From a checkpoint of a small mixture-of-experts model trained on Wikipedia.
Training: a variant of Muon for the experts, 1547M tokens.
Below are experts of layer 4 (counted from 0) of a mixture-of-experts language model. Rows are named router (the router's row for the expert), gate (a neuron's input weights, with its number), up (a neuron's input weights, with its number) and show model dimensions 80-159. Each number is 128 + 24 x the weight over its row's rms, rounded and kept within 0 to 255. Numbers have three digits each.
Before each expert's rows: a language model's description of what the expert responds to. This comes from a sample of Wikipedia text that the model never trained on.

# expert 35
It responds to: Romance syllables, year digits. Syllables after F or Fu in French and Japanese words, plus final digits of years and scores, e.g. fauvism, Félix, 2018.
router:131137137095120095120160150159138118109139123156129162089111164137135054138105134137149108118176137100123110124115087175148135118152171126135160194153147112106143166117103111157112112142138110128103144135147128166139159118128130111121117124
gate0:175110069112081122114107081129143140059133117113154156076163107142087149140110098118120148090120126133151105135117103137136094154145161066134149181157103117144099139093113141105106106110139124134137154099132129126069148100187145107140105144
up0:121129088160147087109117145149102114140092157143124138109115109148161111128144138181124153118161089164089117112099141159131144095145122126112118134135140148109153159131130127140133157113115110105129113117140085151111139117125134092138135170
gate1:142122139124157125204136122137120132114109141106140118129113154101130146118126122164079146139151122138076126108111143159129085143119157151161138125140144068164111143120118111103148117159121105071134156116132125122137081135176148061131082103
up1:094117123131066129168119170086160131083132114155089132111153138071132104103136131130124142138110145143111126114111119117131156130125111118181147129129136091167131153131148099142173170130125151138119123120129098128105116128150122078128146121
gate2:150141098140104140112100099104128085087129156110100124158086157132105113123115112117180109184157145102152137143111091144165122110120150123092142132111129127129118149101100143130148146134155149145133118105161116121121109099097144126107144141
up2:116138160121141129099163092168092151076138141165117125111078127161129086103167128139141126105090134139114090113122141105117098129167098137084061090120139167116093116159132166120107095099123126117100123121095158093130075138152126135128135170
gate3:177121193162176126187143135148142102117127129146110113119096118122155118131152154151108133138139160087091104096105101147097154117105168158150135136131116143085120117129112115123128166122156149127116164104143095125117150144115101121130143155
up3:056106140181114127125118132139121150106151106118064101145109109106141156119102103150163153128136120120108110143157083156131159117155114202143112130123161106130142102108099141142157125092128138126123148108143103102135141149124137144142125127
gate4:136136145142102143117167132089154162133112121152094124091124121120122063145135095162129175147133112121121166141148099158151151165153124103121121166124090080106182127117120084159143135109125110124154103125146068095145072133063102130098113152
up4:144141127101185128141140124145092140117141079131131147133121133110119162162156131081145101104099097104106158138152111095133105102110111142141152116142153121109159088112130103166100125121108136150130125131128125144090110179117111087136126142
gate5:135124103106131107108148141161110111118156158123143128175123141118113129122107175160136118134132131163136119118139115129153149115143111153140125111178113148134129132166105142153111113138101133146051101155121077125152121121052145142141129130
up5:159088187152108092140137152122135146172131173147132147142105145130132103096139142158093111158140170151155169083164107177143121127087124121109132128133120102158103114152137128127171138148082151117135099128128086118128132154135137127149136119
gate6:117141133083171093143114129124109135190124138120129128130115098129126169165132157090128130110123122148112126107134137128118118118095125072107099103121118103178109121103103098105140155142150111165111144146104115130132122087137139078123138104
up6:114060151086153171138129106076166135132083129149106111180085107143124149138127096156095157160109111130124113152116104136174125119169095142105154120125117139088133136126105104164114098114142149134128109104114126109091113117157124089124133141
gate7:150130174119133144113091158151109159121166144133105125162134115143088102107103138166121087175148111160127115136132102137135119142109106134157108107086140146130128104139115157123129079135150098126126135095127116133118143166125196103155142139
up7:065130115119122129142158128127106142109097106117085120137161112125135189144158128123137153105083122118182103118150104125101143139110145093093110164118133145133107169122149136116141148119106135135113100157130128151096120112135096154120144135
gate8:119167160138134104125082130184157097088134150125176109100090129135135094130120088120166081102143135114143140143123167119100154146142102052106117129106117132127134130127144057112101121102139103092132117115161184150145102129128147183151167109
up8:151135177152121179083107101132116129101150132132125124127148130147123120146125145115128070152106103139115156110081128143136116165103144139069084136148137143099121116088115178122129151081111118141122120140138159118132105073132119153110121157
gate9:144120141176136125123126119081121079123132164125143145110130142138148121139115124159085140120104149147104122108123100158117123132141173081168105171149156137137145158109096156161140122126118160056117097153120106118168104118132144105131098165
up9:141135147106134138132135144121147112135114117098104150100093159094132114115134176100157130098138124117113119133153134101148183130082130156136160108121082150132096116133113137134132113100119147156101119137123160165106131173133128143175142131
gate10:092102143102142101145127132142106123103170131118142132133128104182181138111139134122131149102122116136129085104119135170133120170090148094129173134152141103178143107121079118091150096172098125142097109139114134123136130149066119159170125098
up10:158139132131140137121168112080131134140099139115121098089117118103120141116108130130123111131130113085104140110137122097155111141164150147121094113130125114123124129117127144168158167111153139128148127136093217130152081099126133141119121132
gate11:090137133130143146142114090151113089136082150130101133149155159130098134112109061142137138111121167130101153159149159168116131107182107084067128141102071102109100110104106176158116119107097192130081143127130097115129107121150135130104078135
up11:095187107126177159141126169109173155120120132134120093159138136118095137129174113165134115136108134097157122166124088120162091146130155103146166164140093148134141146123104127162085118111092156161110124131142114102121135124113137113088131151
gate12:162149121132118110131130124158137148164076156150137172178157089130106112150118133125149122091150117099131112150149132165129144122122118105141135124116105157122117112150133145105084137115142116138147120163146146126103150099144147150109135157
up12:096107142116152160109158096096125094133128141097136116117107164160142154132169156153150201115087122112135157150111149102126097158109154146113131177099126072101108159158107119092132119176170118142139111095125099092122138153130085152160135136
gate13:112129097097098156156153158109141145163120118140138149120162120088142160134113196136126095151164155124127117117120159122160102091092111132131149122189115148121067152129109131139099148162178123139122077164133151081114145123155160122117115108
up13:126145167155114103134132118136139085133136140115092144164132116122145117121150129149117124109091130130126139170127121122098135155151123162120115138103134092150199106120120100128157129147117142151138111118146135095137112124165106077165090124
gate14:116091106135129171140107153110156133101124139102103149108144171145094107150108148123133150168143122126131115128103142122101144118130120127123110133145185137147166127136126158129121095183093135130160127088117137167179204132090095116079114126
up14:156163166074134152123183098128119145134106101114128107124125138108110096135127140137095154108090149125132129121130145150087146123068102125106111142153128133093150148103140109152158110145098091125115183149119161100124139113187117175092155128
gate15:170116081142122122136094150116106093180134126083156120111142128122133169150172147071116131092149112179095149118105122117132115127108142137126107168149107148114152154067144186129116079149163127132174144169162145165134167135131125199146124147
up15:141146128149142143135115149126113105177140125112139151122112131180156142109135148107114133097138111167155146121136127115157114140120063086107152130088110162124124136125134146107110132135139138155148124181143116145145195112116096100116158125
gate16:131088122155145147095116166105138135128124104111108108110150127098173109171086101127106202157149097118106115129130120157100159082147109141134150160121126114114143156096131103158063185105173117098141109114125148113139126134082109159121153145
up16:167105147131114169138131124138110142149158110124125180149141126169133128134118120112123126117110165154117105113183162104110117137128143164131110106120109123039154126117131136118111139075114103135118140136141116163119156111130133144132142146
gate17:144170108123107119131135167120174162089126156107125132131150109162105134124175094139146178093092168124180150147114147136146115122095173122145106153121108108113090167142163078084171110117144136124122175109180105117139145116149129125151143137
up17:114159073163133133117115114117127135136189147112115128134170157135146151171126119130138143129145154142112111118110104137121169130143167120163134102120088122120129160102123156153137134125087112177120130163135124183134137133166109126101150110
gate18:086092102131115087080108118167113156127150126146141097107126124197123105102144145132137088124127148120109136114129141128097112127141118109147112124139107084112098095115102114150120069145126159165136127138152119131129129086120156144093107121
up18:078180113156177134131134102119122156153115156081146142159111100112139121164091170120082160141130172157135158082139185149129118115129149126117160148124120107128106172142153135126118109128115149106125106173142120109156124172191151142152114126
gate19:140095145150114140131162154115133160135120102120162133099110170121125132129129070136102133166187151115133102124119106141162113098134132118173157164118113094116152134164124126144112096147131160143133146109142105180120123113161077146119149120
up19:163156165107116131104115102110152115121120157137137117138074142122140091131082159138154117108090168168094120134103101155130117106109129173152118154124180151109095088135144153094146157124119114080107099110096168132095059128153147116106127138
gate20:095138158137151082132155144130139123131145135114140149151117122174145117151113102141132123140136070105117127092082131135102111105169153122133167183109135140110136152118141147135124120140114169138105144164104131099145117156142105120113137146
up20:101132115121115125089146149127125170130185119115113127115123127124123132150125159166094153114154122107108119144100107184142085148101118172175126115160083117187132157088140113123102158109136118101121115097148133135098164131105150105130114153
gate21:125135159124087141098126092164118134122142100154182094066122133124117143157106087100144128085134127096139139084100141134136174116214127140147108120118131137101165099140116114165132108154082154139102119139165121098102140127142139103134118114
up21:131115091125115165137062150119164128109170160166151142171142075137154151099133094128143110148187103146121146109103092113206144126129122135131136141142081102144130134130121101171160118138137136161141123139149146134123144101106131133144124157
gate22:108095116086111121115150153103167148095144118107132127102128136109078130119163154168146096106159160163143094096116123135156120136101117143170120177103131100100130141134153158140127102156105129192136096129125127118094098155119111197099127100
up22:144114133119085104129151134140140105164145122060131137137099153103150097129131141103147136145075142151149078125123106103106143151118108123175160140133144126125123155140100137138110111111091118179125103144176135156100136161146109123131126114
gate23:176121124117114111107085135099145080138137138125126102113134131149110147087150126100149103154097131126105114113181139133129125120174150119135121130191156081106102137100155145055098109128112151129095109145127165128112128126114159153129091115
up23:163092117140069138079110097140151106095138129117126142142152132128123136135138125149145164168110105152177093154160145124112152143198178122140165096156141075121116161139187124139114118115151131125117124163084120204120126126161159149121123110
gate24:116105155139093128109100130130120134143118152165108089129148098105151115136139093131101151095102147210178096121116110150096112118106103140106176122098129125123102104119139125168149182159124119104103126122115138105106159122097176124128153129
up24:198145131139120131104135156126100112093110077111148142116113164151132110168122109088157095164089182139128148141181162134127126110146144109141130144122102142081157118150111136105109118135108140159150127134143144149151144145130116136068109097
gate25:145146122142152115121144184152147147147138148101097115161101157172128117097132125140157174139160126109067160098160128144146134117152125142144112102158114136094145103149119128147103103114143162111119153128123149132134119134161135150133223089
up25:137113136163089180134095164094163134135113123106160152153158110111146110115115125183156170145135130103116180110106112129129100151135119113122134164146125084114136170186182110135127136136141161104118141142108145131140132118128123148110157111
gate26:100129115111077090090121141136080124122130126122138180129124083171116145133128102139101121157144169154166114108098137153142177111128156139138175094093172079136162120181123126122110124129128141115143170113102133167123154110109146146145125130
up26:147149124140087053164114090106112149119170159130142119075139143104100117119119167135141120128125141104122172100154186112146106112138128118066150124126108166151134173131108173128103148140121117087163114153158109138156126102133104086149104094
gate27:150129105129116122134148139165140115133107134140140099139116121133089101091158115101124104107154123120159126074124085116117121104109140106145136151125148138115099092121154176128104152116137131144111144138139129163126137129089158110117155168
up27:142130133110111126114099080164121127155139168101137118131162128100149158098124133151123132175118137156149133112171110112127140115140161057181148125107149118166131106178144125158071083154144130128162127177174140155094104102135084113122147088
gate28:116127099139156073110151147152068083127106100109134151133125126138109139151058124147136111145114123132153134113131134141138089092106151107152138140128142136145110174096117132154126107123108096131123136143089089117146203119084137106121103122
up28:112140108150108136146104138149127134131127120082113125155140130107172128144075122133096163129131164115133107142130146149125169145110151113092083127125153111168147102090129130146138126113116134117106147113141131122118162159129110113081130132
gate29:075183150117104109161153170111135137067118147124092102136140131167124120126178136152140139143175129104108136100124139109144139131132120153111138126110149133139115164152100097088104117125103143118145145166124120120090100125191160132133111153
up29:129106148123127108147117139134116168107120114102129167123126124119145184104124140138169138089137139146126143142089153145117135138151101148137127117125102155148160143141154156097098107109117130152112116119167082139144142130142139103156111118
gate30:114117130131131153147105151117118103116125093151090167139149169099133136150132137108112129130103110105115162182126143154113131122135130099134120147122128110109118139123124088147106109143195138118113138127105133077124115108082134118136137145
up30:163132112099120098127132078145121093105122115084132097128121154128148093141103112149147085119123108085128115128127119122159108132106120115123152146107124115125153156100194139103107048157107115131125141127086165137123110088119108088123101103
gate31:123137125107151123086133176123142140096136125173109100147105101136185098157125103154123102087110116139137133092135146112137107132117149104100116137151135165119126160127169138171150107186119146145132160125120128167114084085125183127167130103
up31:132166149109112174162138131136093124184162136129090137145098130129141108099137114127110173135093127150175122158129126141100126119141126108116120149165160120175167135121146125161106145072150103141118121138141114156129144159104124100100085107
gate32:143069161172106161133150133148125127138145104098163136122086123114132106173172137127087156126119123115104093123143091113141148174111126106161170147132149124130138080091091180120145112164090064092126099118084078125121143150131090139147135154
up32:137116127132171138117127143093150120142103155144107124094093152138122104147146186089095139105109142080128123104128175111182062148178129059131130128159099128084143089139132114096143102106128108102162127120102120087137145148082129119102131146
gate33:113156097128128117080132146151095117160071134127137151138132130118118167143154128151080118146132133097146152129121115139147162131145118137109155128094137099133130130161141129077114128158131123135123164108128136128151078140127147123139108098
up33:096079167108109112085126111106145096127100174148150143125107114142154125127126085157144125117129153161163084112171135153150111127106117115172101170149121126139134137129133151080137086096127145107124133149094100091123113144117093132162152155
gate34:088113183118112140095097081148130107148154113191105147101126158148192140173130158101138126143145128167125130081135138118072137147152107166116103124135138124142098146094123113122143121130124107134138164128120124161113150135138141130154108100
up34:130115161135103096130153167152150095140145115154110105112127133155130091116120097126102134123126101099155100116190102140120124144145085122110091114157112123119137124105085098123129140128159107134121164138143135147142117150122099118121093049
gate35:111132147142099090169142110106145179168122138178083140080127122111126108144132083120142143130131099126164062122146158183159133159154115111154091140129144096113127157142112121166100129156129162094189141078133128124160120106144128125135147151
up35:095150162118078127139147155117127160164147137071118083161100129075187106153111125111108134150123117102159134147121117165169130079139139134148125120121083119140144160110115157103075125121098143115158160106075119122128144116105161143106093133
gate36:144121166122157177098121134156119110113108146109132103116143086138107131175168103121140101110118114097101134105094142146142136137156137104150179143107129152137151154127149125138113112112118106190100106177127135148119142127184134108121079122
up36:133185147143124148131108123149130141114114161094124072131159117103115141146109148068129077120134153108121069126133136133183097135109167114152148123153124169090146156132090152128137108124112111135154121170144120107128115111161101085152151118
gate37:126167117157117110090126114118132102094105105124134144129087128101124132124137163160139099124118136167160149130119108120131085107157156082145125104148188161130142103146151138065144122163166084145117148163111173174149124142145175111079119165
up37:136163153160138162124134155125146118102153119086143109093124145133134131111153135140145126110154169087145130120122145149145115135150118099145141120121160083132098147127129164113165137139130098174122148129112131141157129136122111120066146140
gate38:113123170139090124106132094137167151108136104100109160138104090145142147115150179130138142075157131131171108123151107113120088104152086114186157099167135126107143119117136120086177098143160128106164097078129123125141122130129138166139140129
up38:166146127116133122097150147106140117188146121134141118078115088091142125123140147149153119131121121102110175127103146100138176175147096152111128097105098132107120160122103098124113089124143154131151096107151093114147130109100139117109104127
gate39:172154127123160158127097143101114124123107166193097130112130132124113147143177122165127152139190134108133114116162132145134160125100110153082123142092126143122164107111099135122123138105129108108110158112132104143176116096114148092132089126
up39:100152123098134174161145131104168098128135082117100120142128167121142107134166165157147106174143129117119173144136138112137162130100116138120122137125139137103119122121134179126112138126144105110097134131108123118127129143141108129144086160
gate40:131130080086128099111099139135143105174135123113132080126159132133131071139116115129151115109074147093142116122129126133122120097109096154082154146140119114122130132102084179107122086163125161094151121134083153137115127161147118113112125120
up40:106131131114133136134114116115097115088112082120137139150139097116142144115139115140093114131139126109138134101099131145143123175126089136115139083124107146146111138087113115141138137107160141156103131122129099107145113083150132133121122140
gate41:112122095139119146133122072139120061169125120125128103142104134109131123212090119138115136132139108096113120118142110122117092203081115133093098139184152121107158134089114089132132149149133146126103159138093177132116114175144121137111110159
up41:086126103136166150125191161176099119125114153164117139163144168106123096150066142141148116155097116131100154151127161108121110099136099096108135131151121111123140089118114109102121156153139180119095152185146147156156136113104141133138135125
gate42:123144169104110144097126093109106127145104161097145117100110127085124133131165168107111069100133099131129133114117133148099110136149098170129114177106145134120128150099105132128111166108154101163147152121127141138176153098139161131126155164
up42:142127099125178123168127126151129167108133136128143103159120155123148090181152110128113128067128139107148141102157123169129119122088130077148111150111122129157088131157131136106123129146097104131152093134096092131111109140154101118104133116
gate43:140134109131119139107101162096117118170129116121151124174138135144116141186082136140121091146137142114092127119115103144145125134123135145150156105123083137115086127094088134162123121122107133103111167184161094111108119091133136126145124140
up43:151153108132111151181151061155102135086137165114128170096103126139154124125116136083113146095119111185156188120141129110085107143116098122109122129161132090142132145141085141091128094137144158153113138116138161165133127103126132126125159113
gate44:135094122103141087093139145123195079116122137107112126097128167129118114115103134179164152158117172099105111141116098129135142160121135084148053102152171132144151087119126150107144117128150126138132100125148153178136151140111117110134107135
up44:141134148138091110095133127115148041103148120090088146154141153133170158125169077151119156166145191128124115136116139153139118177099144131121108129111153167140127120103065142096104115116115129105118131109144097149122153138124104153132113083
gate45:098153141118123147084135118188116086137161075120120170136131130170130099158114122101157167140128087122130153126114160125129131129177077156147182159132155103139117151131121127150143120158095154141127090149189147110066120116098127103177138134
up45:087121144136085153132140134096108137154147167138142151123092125113113159117131060140118140122124178146129085129108136111105137131133154174098120143132108125136103121119178103108146124088127120134137146139112131104123118103153141134152138130
gate46:112143149137129163128133127111142109101107161185122167169136202124147116128092130126113133128116144094142168144103101134077144151144184131184137104145120178131123170115100098136115121121172116147131135138119113128137128136096144122126097112
up46:119099090137133114141130123152088107130125164164120084129110144125154121139119125136136095146131139182090098135169090152151119158125177120124138143174114168119106068102084122151126119135108115147144125162137126157139155130146108145129108161
gate47:086148153137142139094132140094133148079164146117142149162121130133179128138133117118137148108115174132144149150138116110141123097161180110153140120133117181079105090147168152113115105100110121151096149115151111148135076083110131114089109117
up47:164112105131123116146111139133109085143116132139153095140114143149117173141138115157129168144112124161140129152131170152144123126098141096150107153129118045168128131153122131161133099114137113107161144152072127090115113101204136114121114123
gate48:135102120117136072091105172157153119125116115103090072110148081192105091110147140121123106098130162093133128137158151118108159077170082141138164152122145106134106108138161101138122121127124135129101138106180095096139155136098138152116124166
up48:111134143150121083196133137114143160125125158098143143111097138148166108132119128155122107114135111076080087105124103124111126138129125139172126112187123087118107148116104147093122106161070096100121150135147103152121128129139153181113136118
gate49:141124144122110115173168144097108194108130124120112168166136125190132068127150143110125163142151120088117116131120113126120127162158160072165145144129123115075154159128125120090125112125113125101137091173122143135158126105099137148137135109
up49:148143136119136119134102143146175134120108105133156147093123102154152139161149126132118158158140150144144108103124091110103121111127104116094125147128158134158138134120112114158144118130129095111120153119110126116100167121130102199076161079
gate50:104123125090108142170143136160190152092127076168115115137158151110109115151155104136127150136107127112114105145102151133114143094129160108140127136152099145169107183113090151101134090151137134123120131128088115094123133130168130093111086181
up50:101062098121097111131105116111116152186100164147129169101122114125148165094108108122101136096097166175113103123122073131139112148126096132144105108143149142160160114114112069152149166121109120114166123143165137107113115101146127165117099133
gate51:114117171125118118187099138123142168145139118162099112115157129103105149151110102111143140164139123126082165111164134115157109136118144140161125177130122162153119178115099146137122099140158128168143097129141101092137149115068128163096110131
up51:153142124132127103141137111144123122100082136160134116127152139136100177120121154107164128110148107138080165122135147135128133157156159128160051159144096148096099123089119162126116107170181157104134152139121105113138122127096092145079114158
gate52:140095126119131086116104134101137086088130082128094124136086123139123114141115098125103124124150113151161083159109150195053143164119152172124178132096114129148133141092118115127118099150153168123150131121151139120158090150152119108124130168
up52:094106144124141146149112151136143126103112108097124091146105145135120161127099161148134115113152142136134103150135161133112153168158146175143165133163091097135130114134153180157132155117126124138135154096137101119140084113147127127136140094
gate53:140106142102133134174126082128128093176149132151130148091085160077148125145143102103119122078154114124172126104151109165149120105090182110119130139129146128123124162139133149168159103133141177131150128135130105142111109148146138169123112100
up53:107153053139140157156120103153121102147153107136190152099094119120124183141167127113133154117099087129151158136130123147119129096159149082147133108155127123115131124116137049171175145082140146090100152087154117127091148138104156124145083123
gate54:133150107124129139162092174157175086120092098106104151094105164169159108113108124155139116072162156127136108108135176077119127130137162170099097120150131161134116132106101135091140119127157099134110159186133141124048164109165176066146140129
up54:136093125119158145163142138174176122144107084043119138078094140164105126083116138132134144102090070092111151120157116078128132154159125139143161159131126079108126140097123126112139126107125151124093194152132121140149140113123096082106129112
gate55:173149134117055116113111121149100113116147122139150107169129157177129114109116131146162120106091100090155112126133123152108127135182123132125064146136123125165104157101118139135126112138174131086110129116140129166127162112123131096116098150
up55:129121091156071142138132141143084117080162126134107115181141131145118147113161123162137126164146122126131081143102143156111139157142142131124184133123112173127136141138128121190103102120142134118116160153151127149143119072166193118103106145
gate56:121112090126136164144164122160134102204140141160160137143111090162124160160102124121128148135139133137107139144129086134113106112127165078157169107125157111146169140104127099146121110136152135143140122163103138133125100101132122144078178125
up56:113154134122127150109094168101157119175143119149140085137105139125130071152148100145118106135144121169137110138110076130104130175063075078134114121126185104170153134159113162144144120132151173137140119134152144111132148143122144124106099141
gate57:118077137093147124107104088135135150155155141130127147131139121155128129112145128107127122151127098150106149117146134112135103103113102146135137150125153089113154124123139167165139116157135131178123120125157130144100133129155120080107136111
up57:052102150112126127162102131098108131105121112108131117142156094165184139129123092111106152126159134120151125127138104142141155119096137133109154123151158152167143175143141130113119059139140150136110150160132097154140109159099118109182119144
gate58:138080135167102147135136144112140132111149108120144124126128090141140145101121142173143136161215123146148177135141143138162120155147106157142160143149130147147138139171145136119114104141130121119145150132137136161109156130129166130135126126
up58:149130142116126080120129134138141109178144121135125085135087126166120113129121123124124104129141144142107111126103142110118139159134095100152127117126124150137076108104125115137113106132109082108101178138130192132112137109150149108117102110
gate59:147155119134184129127146186140119132116140112148119119115169151121090121162091156115141142132153143125144144094147158157159108135103117166154147139115116069104133109154161125096141150143140131123139143113120148118172135120100133125126169145
up59:093133131103120109102136104106155116105162174110165142159146089083163159116107114109103109146122143168146113139138148110143116139120120092135085114101112122118101109064143118133142160115084130139137122132134083119152151128128119136118083137
gate60:073139167137078119124144117127088149125140141116121167139098134095182118131113121094151126107127095142113122110133099055157159146167121112128152143143097121185171113119121120155108113148122171141136162165116122157128136144100153128111113099
up60:152124167147107154124150143137154116109102119130105110108115131102124147127134132128117095145116083161143106090127125089099141148136098154140098149098114107136110077148141113179100089153126138175138149135144130151160137121119153093061202125
gate61:176137163130144137129105100099105132131127148081089130126125142129095090159099099173111108141110133120120137105128077137129146157106154127105109173096140141137152162115127101134122126082098157183133153134161112110132104113145122159102157126
up61:146136091148106152163128152142166118153196103156141097117149085111124138112127123102139171107164118126099118138109117140103148138135122103162167146112116111089130088129121065130086138152117113095119115065112116096089092129145092167116105158
gate62:126165140132129096102142125153148106108093148103122151134160121111115151130116099146114117119141144111096102134121130119113141116105160155153112110177112143101167193092132108126155162144133074152118112148137104094153114105133123138174105183
up62:137085098100152126148131159138127108071161168117095149117119078139130123122132113094130153124174113124135150146110101114109121115109160107173122146134128095109160138094092126163140134154108091169127129121157158132176136167117141136093080125
gate63:147063115140113117133133132095100098094117092146113150076130142153079180148157147119137145150116072070078120099169127118102139108096122133111067109150140119147077182140112130108089134154111120169131137103176149153098179127149111159159116139
up63:138113147136103116129147155129154119122112126145149134088113114108171087136128097167147120099118133102188101105138140146143127090147112105127130129144125145135126110172162121160145145130092168153144116147125119116108136145112115101140179126
gate64:171110142140118147129119158146161139092178151118113116154111150070133120124169154128134126153131121161148118160123122163176168127150138152114137123143094116119129132137114128119147106120139097157157119173122116116129130093089086110118110134
up64:140122083097150075139119110130137131154077168142097157126132113154116125105105081136143181072100147118119160134134103103130077100084132102124114145123125112177140095106124098145136149128117118128138137111121117113090157165185122140118113152
gate65:169126110136131114119120134130106127172149087142140113162154137134149128142116157098143102128171125157151097114151144171108127180179119128132078138111085094094124128183118156102099135139119136101106096119100106117127145162081157137094166139
up65:099133141090131085129124138126089150116124115132087090144144131138160162130085152164128185088152124126122104141105089129129164097084158160118094175123135077164148159121113129160132122124124148120119101134127123162156093171137153140133084148
gate66:107116150168126196131085132099135129132119136079081136142089134139113082155105081138140131157136158139141110143118116089163112145142140133101147108167133142109118088096117124098108148141103156143120142134151121126120108099082144127097087151
up66:139123172140102153092137138123147106113100108107127134108120144105125081185123141115128124139154104108137141121101130136115111122133112114150126067156150199141150101069174133095165150143146155118120115132155135114113106112080112136130105095
gate67:114118111163137124096122124108109128121137145128090106107154144111137122080116183097081081153117147135103117131119117157123130098168080109142100124160122122133126128146130140131112111131115178096155151119130107169126128176131093101159176163
up67:090145129112143137132167103132135098137081181134135117161068117115148147136121103118153123114120101085131129140145190172111138132103173125135123152093124127084136112103131159139089134110110127120106169149127128146144105149123151153156149106
gate68:146114138118165107119115109136137170128138100143135123168144144122134138148136084119122135108152148138137095137108117131139111128123106128127148153165133117120160131135119127114127114148125174132121152119141125118121131101087157143169144082
up68:125134094143134050096135159124153113155129153154126123143130138130164115080135156124129115108080124130119137130103113131080158077148152118118121096089102129188113114148120110150121106106161146131122115140131151108123151164151142119108112165
gate69:148135074129139112140149099112206101151131140069148145119133147125109114158135101125150130207125133097114109144100127137102137178165171078145143127106115117126143103138118076148125117154163129131159135123101124101147146125144099169152152127
up69:177106103103163114107139135138141124138114111104119146118132124142116078131155162132163119227148144082106120120106131135098110188126124114117114146105144114108101144107129131133115079180123102134150132105146122118171142154174102176122135139
gate70:138118147123150160149121143108140108063165168150097150108156156151145137159109115136112141115177125138126114107113080141144156097171074115150154136121128112125144056095102139179133131115143156132136105107134147133126147105111116163124127100
up70:144142136125128084125144171195125123132131130113141133152131151134142114142131141120087122121157113131092149143154133139134096163086154137114152102098118154193112195174123130097122136111123071129145177139156119147127149147174115109152100084
gate71:074123124149109113149134159152119156140134112110114133108125139141136147124146152171128117157137154133082117106080092168154090119117140118133171153124119128161153150098143074135165123128147148132141149164148131115111133113126114145136112133
up71:091098101160075134144102138142111113158083092128100111117121148094116141171125129085159113140095140138116123134111155182106077104115147113125185119140114148130130142127113134115147103153115161121159121143096135154107135122132103145118097130
gate72:154118148128145112046097125154156149116108157134152082112173157157158192140147111130112145175163126114094104178156109141125167151146115139159141148117167160135204094149102145123107095141141103113124129154093128117120083124113120103118156092
up72:122129125132104112171125130105137109095121119093118138161100106114126131064133147150125133130094114145134122110097105125110107066130115145129122146134107131097096144152119131133121154114141153138164127112178098092145088111130101151136127176
gate73:164137117123122186147149142138130131107137116132161154129141136134139107071107115138116135120144137116158143123108111134143122130083141169135138136098130138126150146081145118170138149127140109162132157097138136130151119095125116104080150145
up73:126139116134077137150133157161134125117152114127167155144133093152087093127120121142101124110123120165131156133146148148130158140132127083172141116136122157161189091093115100156146185085152130120130168105114129108116145132166149147121128148
gate74:144119116139131107108093114126051101124120142155084139067103101132121137108109171094148146112100138139135113096095145134099125122149098168123078112141142133118134110085111165106106119128136140161131164100112167141099100138114113131151129086
up74:153094148160117167158131089133131133127114131172138126134160107119137176164175123141096119132120164079113139117145103092150084169093134126109137104150123078117095131133110091108150132109138106123091113123160101106166109135128129090107133140
gate75:185110092129123140105108127127175122148136118128142101114128167130123136151132152125134099153165102107075129102122097169078154156133149147143175133100150146088146106120119127107096141199136068094148148092131125106096106162126128169097158158
up75:141152134133119151136138158142120160144120134127142103125118105141104127118136110085130128158124147151142170149139109125131106150167091094152070098097111114131155080117187146159118098099170085145161097148145128121157116122070157168127078138
gate76:086159114099155105138158103101099176119134132175166119096146134139089115104138126104137139083150153102089132105140149123148128092081114126131158159180160156084112128095116087123107118108128112088193152117164147127118147090168127134127147159
up76:129150103121114149150156177130170154124119151150115115122154155109131127127134139135157088103126130111122125130104118120134120102137147147163205160088173088149110164065112098153091143117138156129137122151136133137122116120153085123144173111
gate77:124118168138143114133132109133107139130132174136138164147152130114126128094123129092089138106114159118148100092136122100116149176137108135098156131098119175091109124108070184145107138185124109117147153133191159141109121105142175117123153135
up77:112114088151110127094086149120164115140112163108121137127082093137173113104128088138132167093118089120144141137097145160120111134133132192134141098112105109129114076125141133113118148068141138121133157160117107145134106148119143137132116171
gate78:158096127140122081143142126115147150152100159128093154127150112094137139148114095111123138133113146109116165137112132140158109085117111127133160143147123122119160191133164132144150140133144127143126114104159163123102102168113165173113164146
up78:148113060180121133165150133155096130090135174115061148136115161096091149142175096173102120128169132144167144139168126102139146131159102110127123149122111149157164104098119178145103122139169142111129142131175157180136076142128115126142129134
gate79:112149127124113113106092161162134145137142125107117124155091143159136144131114126153153144134160112137130123134120112133154127120115106124159128091116112123096135167150134072173131114138128113131138127155116169120141132156143125070158164143
up79:164122106091100133069085119158182108129157122117199125158105146187174108131151108116116101139155130146106155119094099124139116105149134131123138125103123120102159180162157115131086132113116161161089131128148172164124151116146113076117095114
gate80:080116151127130172120126126097102135129184166184157119088138046110145105126131132125152134150132118090171157126100160124138076153115127106101130144111134135141129142186144120138120121144124122150128072103090120147135106117125144083116164116
up80:144100105107108137135119138102146111130107141108114094113094116081133148152163140110125125143106116149112099133093106178082139082126119159096103141126093144123112125140130114109090123081101121146151110101123190111145157108116128150124136105
gate81:143134114095136147131128131151132140109097165125119127100156106117145139123154093116110140109128158114111121083127144113105084102147156139137123149140130110167115102101115138114134119130135155140126125127121123149116173084141152111127166148
up81:136147155112139157166114156175108154157139130160097094102124156133125099170108142095134135118138120156126120107086139124111080106132125164141163131117129106121093110174109134108158080141110170155124105132136115138140118092140126088077113133
gate82:119117092115104146124154103107136142149142120177170127081111109105071137126115143164129113132166170099126112115136118157124114123123139105161148116073128119170109138113132133117079115107135155109121137120121110105165100170137094166125139172
up82:120119111129144134153122100114116124116112116147161124137157150103147151113107104123123124121143106141121160144142148180129106121137135134113100127122160090163082150122133156128128113145140080119109137138144126140140125102104122136084115104
gate83:089105128156085107131115142101111166175179110145132175123087135113149127144149101115155140115120146095152131160136138135112144125142123141117139160135101148144131162110101097121151148088143147156125144134111148118132105217153132098114113099
up83:129102198151140134159131160138108138154098079106072156144125154096140126107116139147107144099111147139090130138126112098159119179151123139111166129129108131147185139145136176090105081126112118114134095159143132109138148168118111126127136087